From a checkpoint of a small mixture-of-experts model trained on Wikipedia: width 96, a variant of SOAP for the experts.
Below are experts of layer 6 (counted from 0) of a mixture-of-experts language model. Rows are named gate (a neuron's input weights, with its number), up (a neuron's input weights, with its number) and show model dimensions 0-31. Each number is 128 + 32 x the weight over its row's rms, rounded and kept within 0 to 255. Numbers have three digits each.
Before each expert's rows: a language model's description of what the expert responds to. This comes from a sample of Wikipedia text that the model never trained on.

# expert 46
Description: Slavic name pieces; line breaks
gate0:069158116113169174158124167101067088113145127128128121169083110124138172092162090059142123121096
up0:128159107146146105131079125114156240133135140111113102149196145118113111118178151109156149132150
gate1:146109097136102161120128125087142122138144094092136169122168187080168129095156153093106105101087
up1:112078077129094128102163092126128112122162160099180135148146114164151143097127080120078152142169
gate2:090088143155186114149096123125168076124103099114114159084064111147115151122128138155106126107085
up2:121154138141124128079081110143168094180163138118154134174126115129166145159138117101108155071182
gate3:138100137101141132137102130112117105084199130151089038140123115122092118115094093116209175106170
up3:097154181199151138110140110134113112110181118127121123139082185112044127125201124116112121147145
gate4:124174128129138130077120162114089116097124144138122116109114100122124105096156192174138128097173
up4:134105142135137120124141118072096102173092135110087109108183085155148151139059103098148206165092
gate5:105164067155131119093157132168106137065114171063157129103072148081119095141086140152116159184149
up5:149089073088122128128107153140101088145151117119116123167104109166116146125177130197106132107089
gate6:087149146103145156072086176123118160075099136076126226131161132100103131097127090176103145089143
up6:119100178147143169151238117147121133106137184161118115106104182172085111188182118141117067097117
gate7:166117141116159120132176141085096109158116151179097153117117129136086150168118101059137112116130
up7:106149064135122137164109129120141122162110112154126136199154143132187154098124084139119106123107
gate8:125148149083173125100140078176140129064168180128081161128152161140120112118167091054207168122183
up8:158137132112125116129202145087063137134100144126107116136169147145116128149124110130099156128124
gate9:079082149114159146121105168142125102099122154122142142143113087146136116123153121114137182090101
up9:161098121107144096126129170176145156096130159115141104107154107129157110150142105171151131086149
gate10:095138064088145088119123138115137143085150124069172139155050110144159112053092132162128133136069
up10:108151135126132150114089157160123174075158142139119134125094140157092117090148160131150187113144
gate11:093162156078136168121129093132105082134091153148125118064142188111113172034169115152184087177163
up11:117120111153142139128099108143116152105084135152189144152117163150129169114133193097119158062145
gate12:139163107127149169105135136096126159093128158150150142109083176128090113146135165135089144099144
up12:125111124169181135160153128129120134117161134120120128104144152178113107192159136106153035153140
gate13:087082105143124131138116171092098166095129172118112130120131156138079127135054140126126176168122
up13:134089100172156122152097102116174144164101124102141114139125120139127154106109161132103157119118

# expert 36
Description: Word-start pieces, taxonomy
gate0:153158102062110130048126101110145117154122128056108123104151149070140101125159104158117204138108
up0:159161163140102049082100060118141134183117146131149134115136138089138109111145104072111140150136
gate1:135143119096023097061155120111116106074143171094154109116141156132113074097173083118140166126203
up1:161147060166123199081130114146164111162093112103151116113128127119110165127168168105169134103059
gate2:132119087118152150119128237122117126109183136125069113082116129133068117114119157115151101128103
up2:190205117136176159163142150120154106162102119104092085175157121125208136156125094144152137144152
gate3:170155115088161146077167103124185176114137107089103134145118122165151130096076105132108100134170
up3:121163066171158108183162068161129133135104128081124182164039059131101122108085139162104107111135
gate4:114116141125151170108163103087151188093157105183108166101165141094090117117127127120118118060129
up4:102151150069114112149129140110132183113119121130157093095132131140198185094149145115142127116109
gate5:128141173105131173108152166092122129114124157008103080074125114113155116148085096134162134082135
up5:174155074133074074139148125096087079180067157147149108104071097136137136121168106112095158135148
gate6:082117153081116108158135113095162047097165086172091084123126180185058124149130115132201139077129
up6:141076102104141132086165112165121103088072166114136135144183079104140101076128111138173205082097
gate7:111148076115125178079124143117148092128145171123152138093169127125123119130164160129162061069115
up7:120073094131160145143146109136156129125132106181167176118093149133168132147147107155109090162108
gate8:108117147140066119154177089089136138109174139121109104095162120121097135112097092134111227140128
up8:134174155118136138100142139063154086140131161087116113151112141122178090110180182147105128128167
gate9:119136138104126120124120156109177106140107145072092121093118234126039165106108108062143097108133
up9:140136108101180100130137116165135147169118127135076131064155163047113148055107107140156087144110
gate10:155173125139126107128163128108105146013155127140119098120164105166044093132078124166177126158142
up10:172123186119128140156162115122161138087173217110142113125104124181142066193145210140082130133154
gate11:142112085103076174173129083132097064110152116134112161140158143133143133153106147120108210106133
up11:104092104123131171157087084143102113152136127146170116156122109130144141106133199206084125128115
gate12:075166148115142179147159179100160132105166158127103132087143188160150102154167124093129114159152
up12:190116181127141147149143187115111093068137096186069147076119117144091189106141092154123167102149
gate13:121141147163161141090120131068167148112169115100033101169101093119120109108127131117148153106168
up13:098136070067088110145052096131200138110112121099089105131121085154129144125150129140083111125139

# expert 31
Description: Mid-word e-syllables
gate0:196104150148140181080202181065132121080073182095145128118091085098082185108089160109073144115128
up0:098137143164068131138104080147116137102128102127135128112130089176112137091128161141103171053111
gate1:211170157065154138108140107063104129131114137101125119126154092154078141130131147145127113163180
up1:139137148125085130155133137179054109061086143118145114167141137114107113087116088124123171164152
gate2:142103148184132169102145188114144140163146143141106062150091153144100116130116121202125162139158
up2:133138164086137142107137112110113145145159083168069161106120152090164223111197088103118176136171
gate3:168160170144165120088116176137110191132100144086167108152099112113171098094065118155169179104113
up3:112159094124158141171162117118140127099197132192172105094127142126107140083175185071146125147118
gate4:099089109131110122141120175116106106096143167135113094169132134120078163150169127114148155087138
up4:133118128162133132122125195104070142096125166156204116117065103160121134119138122154128158044180
gate5:139107127113114172134128130122082068132125150081123070155085139174122126108098150105143151139123
up5:125124129124086205133136112110126099097143146152156060121105140122071112112111153193135142130163
gate6:128116164115119157124181116085082155113138153113178114142131128134138123065085102120147164107151
up6:127137138122115107106165143162070116108158118110121096144140183196137084153121103142162142153142
gate7:150055154110093118099085110143142136137105108108111077106113078155144108147111119138064149087132
up7:137125160134079137107137075066180114120108121159160148113154179075099153121175179126117081153125
gate8:110177044063152128107083128179139124131103116109090104126137129137143132148084124175100148033156
up8:127121089115153103087162115137058103179109103071136175102165113173116077109116132124080113117087
gate9:092097159043105152106117122116091140118127152146149078129111163131088171141130118085131108110177
up9:153163098152192074115157138167133095161124143127165125154144167120093102086119111088115194103121
gate10:169108155102124112167146149140162125143083164116107050127050169173125189157138153146109205088104
up10:128086090123118198156188134093118147101151165076127116129101079179101103164126118137055150078095
gate11:162151133110094090120119108089094104067082143114111072133120168131092098111152117088089105123103
up11:130141106167142119076137118134115148151176101153167166098156163173129120121173063110166117074127
gate12:165102114082089161144151172136159144141148091110128086117110068101123151147141174138056165155132
up12:160117106063125130109145068124070170162149107118103112117154113086146141141057152184098112145091
gate13:132084107154125136090156141117130132110146083121113079147110129106068133052145136090165159108150
up13:166106123124152137119134200208157179112093154156075085124079122115146153124130130086157105117092

# expert 5
Description: Name and word endings
gate0:131123140113105123148109105107135073091145069103058128107130117167107121102107114125141151185127
up0:130157134085073100150129070111074144085084117145102063110138110099168154180088167109167046113130
gate1:086087174084111139106150176113212065095171111065127104109109164097094143128177149094103117135156
up1:136145074123144105152108079139154179110110113173130158122096101152112141145133136122151119062090
gate2:152152060095104118113081096111185110104117108139108148153100186103126141170141161094108136142120
up2:127141116115126120133154159118118146090084131182122126173156137172140103138142162121060047177169
gate3:125134149147148150089134145093162109100172125126069133129120162106125124116102110086122116048189
up3:109116132105136152178107150102165140166140123115120132114176162127113104135079145083076042218119
gate4:103165177134109223125129121061167107115162135089131143148182158112095081105152132087144130129130
up4:093130167074142144166135171148108185146098137136137093186141191108116169111092146112116091130048
gate5:153136093071148163064134132111095068149128170105109108066102154134106144125097120118096170127104
up5:077087063126157071125110099178100083109171117138123198117158108174119118141102097137135129178136
gate6:140125123084123100142129193093112126105188126081151192115120106103099153120164090125136150116106
up6:158188146118136153119194119197169155109102136110130104160168091139203128129072144130117121066105
gate7:133134103150144110144145186123131072097135167106145113079157134123116139183154162154152143100191
up7:148116090134143157117211049090142161122157079106092109163092112085152107086105066138143141154138
gate8:148130066146104179138093134085164164129082103139166104121125162116131110133120124167099078165165
up8:138135077117115136133146070087111126153145078097164175121172179073158115172132107144139079100148
gate9:131101110156072088112135172169136143048156055104122133093140101092117124156199174118158173092140
up9:077164087135091124197141156088107142145099201185102098178159113189165116065113167144115176131117
gate10:198152127130164194087137065123121134084153160091140135101174145145127146126171148165055120121108
up10:125152110099125127120106077118169095123104066128123108147145161081140135027101153124074162154091
gate11:136166115096133146137144093093086167067068148125085146108180149161084067103155119102123152061120
up11:118142125187162162170120117114153130126082147136120177064124139121125152095037134117106117123102
gate12:155169150105129130112106186155095164083140113057116092043163127133103094140130147128108124116094
up12:129125106113127135170089192151165181149199130149123161126147137182201155111151159130161096150108
gate13:111154098062140151086181127090112167110130161063095084106182081138113135114117148123143126177120
up13:130120101166148118149127121111124094148128147131167105123084128098107131118107092151086158148179

# expert 44
Description: Year digit endings
gate0:136111102136115134124058138126192105135089132096152088114104164156173142149088174095109166160174
up0:077130132116103103107146100146121123163153143096083116104143135084143134114213094132189109127109
gate1:108103131147108191189137175137101152114175151105172133155183152049157100172122144077212127101139
up1:120135114096123106116146146198111116159104124089159121158084090076115086150127145154164171077154
gate2:099153137104114172105121158083186095136102119152119099185106154087098145144125162162135131159122
up2:116121076100064101134108122155107092137065144132118068117102101100130129127069129105110119131142
gate3:151138115167111184089106183091162138115110124111177142093130091123115121129096116088129104148187
up3:144157142203129128100113106069109159159120117098104134087173146111059144061098145157148157168134
gate4:101121148153095124100112166107159159166172112095153123149187146159103106175094167112150136180149
up4:088098177084148117118124188139153093156129124093168119120107126150029178076144107166142141126111
gate5:148113077121114124131117140079170134066135113096105144168200085057111086153089131135132132158111
up5:066113122159139168110104102098131116066170117103136125142101105117067124153138108161152172110120
gate6:115192105132118167115118151086201072096131112132116168089116125138095098097032108078165163132114
up6:123064126098133177097129175120130138130110142151120123110148101117142164122134114080118148084139
gate7:132088126140120150114185131108184157072099130064123175119127108123122145151119144164209141164084
up7:095144173091112114095163134147125128134190128141128139136105076119100123133123082072150116131146
gate8:130118076106140078162143103073122137075139098095092131138163114128087099158116151138197129134119
up8:182078103094109110065182123137132110152136130115072127093100115133135174130153177142115133134082
gate9:127144097054159146112164164123165097132144074133100149077173117137161175086175116103089097086117
up9:101139129108131143155164088122192124163172162142204160099121092129124117047118072149159131065100
gate10:147106179108112155139164175110166115162168079101154131062207140163163162135156164116138084150179
up10:126127103142142146188132147129088121094129084126125142145100166092100080137117113141121134052077
gate11:148166124141149163083123189065162106118125134090145117049114130113120114092123138138141105129153
up11:111168141130154147125083137088123106128126123121096132106116093083173114131116169178111120161124
gate12:072159097097125126145107101051135134136111102096095133155113122124134139106015087152146126182125
up12:113121125150142142035083140074126085133117086145102156128100168138083131127107162165135182104165
gate13:148151101123097126096136162089101158105115074086131080115170086057112082159139221155079127128153
up13:151123092128123149102099168086141139108098104070146193101145129181115073169106219184052148158175

# expert 41
Description: Name syllables after initials
gate0:147147119125133131120156174098132190156151142093152096106152142109121171093144172146144158153094
up0:156140146157142122151081114225149104177107157134143111136138222089081163124112191177187090137102
gate1:114133071116110140113166138128059150102099161060155103070163208118073123188110154102121137160213
up1:106139143042110132058131107104075140108069117140067226162137107127100117119146143117155132142170
gate2:115131115130096140124169185108140130083114082022160121099071132097154156108164115102150154136104
up2:133142133071135171184115085104080099144093108184077164195110141195122161161149138111108122166198
gate3:146148172105093094112180123115134129115148058102130112118158108077117166055112120148169163172211
up3:156116122129114131166201087162132123160112189142140104170076089107097117104119067152108089152134
gate4:130150139085118140123176136132183203166080132070084172077152105142115125081110085092108169101128
up4:130109142146088082163166145127077115085152096165158135182128108152081102204116088116133122135153
gate5:105162172110119082139144135106077126093119140153149150150141133120060101094130182124101125125131
up5:082112094093124072138162104150090147120155117118143072134098104143124186122183130165065160126134
gate6:132147155136115097124147140178124113142101145080104129144137124155064148120140129051124151153130
up6:138213124107148140105189118079137167153132096134103122133134144130114139156130084131127097125126
gate7:182064144087117121117100125119160118100110104171041118113197119115084134096110156139125121108101
up7:107114151109081133156104150144135069148143131152135086162080086111116134102139160142098174109121
gate8:131139142136137150072168190089147102181124196118166103118171120122154149095177118162138125151170
up8:087071196183116168105179090136150196163104103142121169110114167066103152141098106119136136128150
gate9:078112109103072185204140149112162103160134088055078108137140119160055101106106124164209179120190
up9:090164118112087148160187177182123094137094115101107180123186152059119130144021092155142102177167
gate10:176137139054171177109148113114142150109160192116134114104076161118061110137171156120164140150153
up10:104143107105164178105130174152140129125127119114119109192083172145118166173063147110129170186079
gate11:127186136077136128161204130119090094072118175122068117096151146172134142192162109145077124107126
up11:118100115147151147190119131138162116107126127088170115075070179133133206125147123129091212170130
gate12:179106129172122154115141184086139132092111136124148145158065113104125142134199112085149141166080
up12:112074106153159148109160085152122123140183168110109115144152154103182140110150154111182156167122
gate13:157075128083084226126144156099154086090181137118114067111130177158060063177104087164128128134157
up13:189125119077079172101099086117160122123151058140152087078151188115111068102150125091081136102106